From a checkpoint of a small mixture-of-experts model trained on Wikipedia: a softmax router, a variant of Adam for the experts.
Below are experts of layer 2 (counted from 0) of a mixture-of-experts language model. Rows are named router (the router's row for the expert), gate (a neuron's input weights, with its number), up (a neuron's input weights, with its number) and show model dimensions 0-191. Each number is 128 + 24 x the weight over its row's rms, rounded and kept within 0 to 255.
After each expert's rows: a language model's description of what the expert responds to. This comes from a sample of Wikipedia text that the model never trained on.

# expert 38
router [126 161 124  89  55 110 102 167 136 115 137 107 114 180 108 147 148 135 116 126 184  75 121 150 121 144 110 141  92 133 121 113 138  97  91 166 160  86  95 143 146 116 163 118 139 122 137 147 111  99 115 131 151 142 124 135 142 178 164 113 140 118 102 139 131 128 140 119 108 137 127 108 108 157  80 132 150 120 121 157 133  94 139 132 164 137 140 120 103 148 122 128 151 156 148 105 114 171 126 129 105 127 150 134 102 174 141 115 138 159  70 110 148 141 150 100 139 105 127 130 129 128 115 132 119 118 127 172 109  99  92 140 140  75 116 119 133 106 125  51 144 113 116 173 142  85 129 106 105 153 159  69 123  91  82 137 131  87 107 128 124 119 145 118 102 189 126 115 150 132  89 132 133 112 106 115 116 103 130 154 132 126 117 126 147 129 103 126 124 140 128 159]
gate2 [112 129 134 127 103 115 152 128 132  70 134 114 109 129 167  70 184  79 114 127 160 121 159 176 124 125 119 128 123 144 156 153 149 138 127 143 134 110 131 135 102 167 148 100 153 140  89  98 113 128 125  78 117 117 122  99 134 161 125 148  72 136 119  94 121 152 163 135 164 140 120 122 136 115 153 108 126 103 166  86  99 137 150 148 131 138 122 128 130 101 129 146 144 111 130 163 135 138 151 125 132 103 167 139 145 133 163 133  95 134 129 154 105 177 151 196 151 116 107 159 124 125 111 122 105 143  93 152 180 114 115 116 141 141 130 138 106 105 184 122 143 192 172 124 165 122 156 130 101 120 159 147 121 116 163 111 113 134 106 126 149 145 167 113 159 122 156 139  62 155 105 113 137 141 132 136 142 132 107 101 155  80 116 156 117 123 141 130 123 155 128 136]
up2 [109 150 152  99 106 108 131 116 151  89 130 132 100 167 119  52 159 119 124 131 149 122  98 176 123 125 119 153 125 145 134 150 156 157 172 159 126 112 108 117 123 126 152 103 183 143 102 117 102  84  67 122 137 123 109 120 142 158 133  89  98 138  98 110 149 108 167 132 150 149 110  85 124 124  84 101 137 102 182 112 166 153 136 140 121 146 119 133 115 109 119 119 131 129 119 138 134 159 132 105 139 135 138 106 110 105 153 159 113 147 113 149  81 130 135 147 183 112 139 143 161 132 126 117 116 122 133 139 174 110 130 120 122 107 123 103 129 147 194 104 172 161 151 165 169 118 136 139 120 151 127 151 153  93 160  95 124 137  88  99 146 133 137 111 148 141 154 118 104 153 109  94 122  89 133  96 146 113 119 129 117 114 116 143 155 119 106 174 127  70 123 121]
What it handles: Capital-letter codes and word pieces in tables and technical text: country codes (ESP, FRA, AUS), football positions (DF, MF, FW), gene and chemical fragments.

# expert 12
router [125  88 144 166 167 125  97 103 117 101  89 122 108 126 139  81 153 122 135 120 101 188 150  80 162 140 123 101 143 166 141 147 110 130 124 125 111 107 142 129 132 138 116 107 128 101 131 147 103 130 117 125 104  98 126 112 150  57  73 122 104 148 127 128 121 100  95 147 129 137 100 109 119 122  79 114 144 136 143 168 120 147 137 167 122 163 143 145 150  88 141 134 127 106 123 173 159 118 169 162 110 116 118  89  98 145 126 130 167 127 169 147  96 132 112 187 122 104 128 131  78  96 113 157 111 169 140 145 126 122 117 101 110 127 100 123 169 119 107  96  97 134 160 138 105 139 151 125 113 131 104 186 113 110  86  94 122 164 135 136 128 133 123 146 117 117 122 126  90 155 115 133 106 139 157 103 131 175 132 114 154 136 136 120  98 172 138 113  99 124 110  96]
gate2 [137 122 135 128 136  99 164 130 147 126  96  79 123 131 131 145 148 146 101 113 126 104  97 136 154 157 124 112 131 119 155  96 155 142 142 130 102 134 135  67 102 147 121 156 141 118 117 121 123  70 139 125 144 116 159  96 123 154 131 174 108 132 143 119 120 150 153 129 141 130 135 119  88 185 114 120  67 120 118 120 173 116  94 133 119 148 136 146 168 106 143 159 106  97 156 112 140 134  90 141 112 153 163 175 144 135 116 131  75 116 127 166 120 113 110 148 123 136  96 129 138  87 122 103 128 183 148 101 177 131 116 117 120 131 118 117 185 171  93 126 123 159  96  98 127 146 152  91 107 118 116 128 145  82 132 114 128  98 150 111 115 134  97 120 125  88 137 109 138  97 143 119 137 111 105 130 137 148 153  91 112 123 132 148 130  98 213 116 106 128 129 183]
up2 [136 124 163 154 107  86 115 153 131 122 174 117 128 120 142 116 130 139 132 162 116 137  96 149  97 129  93 112 151 124 123 106 156 209 135 140 160 121 123 118 147 127 150 121 115 133 148 142 153 139 158 153 157 127 181 128  86  84 139 131 124 148 147 139 115 103  90 143 129 149 169 114 173 133 185 110 127 163 127 173 168 102 150 109 106 141 144 161 151 130 151 145 138 114 153 130 105 138 150 133 143 129 110 131 100 113 133 140 144  96 131 125 108  78 121 111 126 160 151 126 101 108 126 164 128 134 112 141 167 111 117 124 109 154 144 143  88 142  66 108 127 134 125 111 126 132 157 113 124 135 112 196 118 122 106 140 121 114  52 115 118 128 115 121 137 107 135 121 158 134 100 143 165 133  84 115 110  93 144 131  98 131 139 151 138  89 193 143 142 132 100 183]
What it handles: Word-ending pieces in split long or foreign words, such as -al, -ation, -ity, -ist, -ism, -tur, as in institutional, familiarity.

# expert 41
router [ 92 126 132 181 131 135  76 116 167 118 127 174 116 157  92 138  79 115 127 136 103 130 171 132 143 151 142  98 128 120  98 100  82 128 116 151 144 121 113 146 126 108 127 121 152 106 115 121 110 139 202 132 158 145 116 152  88  94  94 136 102 128 194 109 145  91 170 114 121  77 123 106 119 110 157 106 148 108 154  89 107 146 167 151 119 129  73 121 145 144 133 102 100  65 135 113 105 152 140 130 115  98 118 101 122 147 107 151 132 132 120 125 126 124  95 126 141 132 120  97  90 132 141 108 130 146 152  91 141 132 125 111 167 143 130 114  87 131 120 182  76 110 105 110 124  97 127 128 137 116 138 127  97 163 127 107 145 141 142 132 106 133 139 104 145 130 127 120  85 139 134 111  94 146 146 154 156 172 103 107 144 169 133 121 108  98 108 131 112 161 131 113]
gate0 [119 148 139 110 116 153 105 128 111 136  87 155 157  84 128 148 116 166 147 149 162 114 130 119 207 113 127 123  94 114 102 175 147 156 138 162 144 155 146 137 156 140 100 126 136 161 111 135 134 117 109 121 136 108 189 100 105 117 125 106 175 131  91 126 142 129 136 123 125 158 175 127 139 119 137 118 116 130  80 138 169  90 148 113 109 161  99 116  86 148  93 149 112 117 175 132 119 130 138  97 131  76 102 122 126 115 145 159 132 148 172 128 140 163 169 168 106  94 132 117 131  96 164 141 115 127 125 119 105 159 133 149 117 113  75 104 137  97 146 175 128 143 129 143 121 130 128 172 116  99 132  92 110 152 147 130 106  84 127 144 102 113 116 176 156  80 149  83 127 100 118  88 138 128 149 118 119 148  99 127 146 127 138 110 126 156 125 151 151 129 141 126]
up0 [164 159 104  99 129 148 164 143 119 134 111 129 128  99 137 155 123 156  83 118 131 165  95 119 167 140  99 126 134 125  87 123 120 141 132 173 173 134 133 116 160 163  94 126 179 111 116 121 123 131 109 121 131 122  73 112 110 102 113 100  92 124  86 118 122 134 132 106 148 156 138 155 118 157 166  48 108 161 146 128 147 137 117 147 128  92 149 131 137 160 151  93 136 117 134 155 125 158 125 117 112 153 152 140 128 128 117 158 122 136 178 143 158 158 148  85  91 118 130 136  92 101 117 118 103 106 136 136 134 121 132 133 157 139 137 128 121 129 153 122 117 135 135  89 129 114 168 150 123 103 106  94 146 109 140 137  57 116 155 169 105 111 158 131 128  89 145 120  58 147 168  97 121  96 133 105 141  97 164 153 102 114 115 135 110 102 158 155 132 121 125 164]
What it handles: Single letters and short pieces in the middle of split words, especially names, such as circum-n-avigate, Olme-c, Darede-vil, Kno-x.

# expert 32
router [176 106 171  71 122 109 192 123 113 139 125 139 145 145 149 112 167 121 139 121 139  99 137 129 138 128 116 124 166 148 142 187 122  94 147 107  87  83 148 119 141 109 144 151 109 130 123 102  95 126 151 157 148  95 139 106  93  96 157 140 120 134 107 112 141 130 130 168 109 169 120 130 152 148 111 120 110 113 154 138  96 184 105 114 142  98 111 125  93 152 151 136 134  95 130 167 104  81 158  87 131 124 167 100 103  79 102 121 123 138 128 115  95 151 119  99 138 134 153 129 116 117 138 122  95 139 177 142 139 149 102 136 121 183 123 139 119 112 144 156 130 121 113  76 143 146 143 174  99 154 104 111 127 144 133 123 120 159 121 101  62 136 129  98 115  82  93 141 136 127 124 150 126 153 140 122 143 134 132 103  91 109 134 142 124  99 141 112 144 140 166  95]
gate6 [126 122 154 128 113 105 120 157 134 148 152 111 137 109 101 130 129 144 108 125 172 128 133 206 151 143 134 162 126 109 141 147 170 145  97 157 150  94 123 146 144 133 118 135 125 110 117  80 114 137 128  99 101 145 112 128 100  83 136 130 122 182 158 112 118 110 120 151 103 106 119 120 112 150 113 119 119 109 154 138 135 120 132  98 156 140 145 146 106 148 163 116 110 114 117 108 123 148 160  87 163 130 126 130  88 112 137 123 103 175  83 186  72 113 158 131 150 102 133 136 108 149 145 157 132  97 157 145 119 139 120 128 125 107 136 132 118 162  90 118 115 119 149 118 145 132 126  83  87  69 127 157  64 137 160 155 166 157 151 130 120 113 105 148 110 163 122  96 157 144 166 151  96 101 104  89 141 124 135  88 153 129 127 133 128 131 103  87 103 168  81 117]
up6 [134  99  93 117 163 145 136 110 130 147 135 135 115 122 142 141 118 146 143 153 144 138 124 113 137 125 123 147 132 211 109 121 140 137 145  88  98 150 126 144 102 127 118 144 145 146 125  89  82 133 127 145 120 119 147 115 160 110 133 141 157  99 168 112 134 112 127 117 102 109 115 151 126 161  90 130 151  96 170 149 104 162 133  85  86  96 141 121 125 147 133 152  91 123 152 127 136 130 136 126 116 132 156 162 122 159 134 103 113 169 154 150 113  94 143 139 109 115 137 113 165 108 112  87 126 132  98 132 114 148 103 179 120 130  96 117 140 106  97 114 111 161 133 127  99  84  56  91  68  92 147 125 163 152 129 126 123 139 137 161  77 117 130 125 141 135 136 112 121 141 107  74  70 153 167 127 118 129 127 148 146 136 162  80 136 148  77 104 141  93 137  97]
What it handles: First words of proper names for places and institutions, such as New, North, San, National, State, Regional, de, La, e.g. New York.

# expert 30
router [141 125 135 102 145 129 119 148 159 139 129 127 102 131 138  82  98 139 117 127 169 162 117 145 103 116 135 204 101 131 109  99 127  84 174 149 116 136 129 168 102 116 168 172 123 126 128 126 128 113 103 152 163 151 145 133 107 128 142 161  86 150 101 138 145  86 127 103 118 135 118 126 136 112 173 142 174  97 120 131 120 114 124 146  82 144 104 103 121 117 103 145 124 163 140 171 105 112  96 134 166  94 159 113 159 135 119 139  99 165  87 123 103 143 152 113 146 150 142 134 140 137 163 153 111 155 166  93 133 167  98 116 145 125  54 160 135 172 104 160 147 111 147 138 138 107 117 111 114 163  71 119 124 143 120 110  90 141 117 108  96  94 156 107 167 115  78 130 101 121 120 115  85 130 115 110 144 132 143  97 123 114 116 139 153 113 125 129 149 123 125 129]
gate1 [ 91 125 116 142 161 149 102 118 115 142 146 149 145 125 153 159 133 168 130 122 134 156 168 135 129 134 135  98 156 160 130 126 116 126 118 154 153 132 122 125 136 182 143 119 164  97  91 130 174 128 160 117 152 108 147 150 140 152 131 151 145 150 166 127 142 132 132 127 145 101 134 115 152 138 136 118 140 155 148 127 100 127 123 172  73 101 113 120 110 151 156 165  98 164 140 141 102 119  78 163 129 157 152 135  97 128 129 147 149 134 149 180 170 123 140 101 121 140 143 124 145 118  66 117  90  97 171 143 135 139 100 166  68 125 112  73 174 121 124 125 124 121 138 114 108 118 134 139 172 157 110 114 100 134 114  85 131  84 146 128  74 111 141 104  80 151 111 116 113  92 117 129 101 131 115 119 144 150 147 129  99 118 161  83 152 138 125 108 102 146 122 181]
up1 [104 146 109 129 137 131 105 116 143 157 139 118 140 125 140 161 112 175 141 148 110 139 165 137 137 138 145 127 119 131 105 135 131 151  91 164 149 139 118 140 146 141 142 122 155  99 107 144 171 138 151 145 157 147 189 157 134 127 164 161 115 121 180 128 133 131 148 136 129  95 145 136 126 135 136 117 143 166 112  89  81 135 105 146  86  78 142 156 117 135 150 153  97 178 164 158  96 109  87 162 133 161 136 117 133 136 111 133 133 133 157 151 175 104 176  97 129 145 156 145 118 118  81 131 104  92 130 158 117 136 146 205 100 110 114 141 144 125 124 135 111 133 132  99 128 128 138 140 162 154 106 123 128 133 133  84 129  90 186 126  86 123  98 122 107 131 124 105 134 108 101 121 129  96 102 118 133 140 160 128  84 143 142  92 155 131 104 111 118  90 101 191]
What it handles: Single capital letters beginning a split proper noun or standing as an initial, such as L in Lleida, E in Euclid, J. Stone.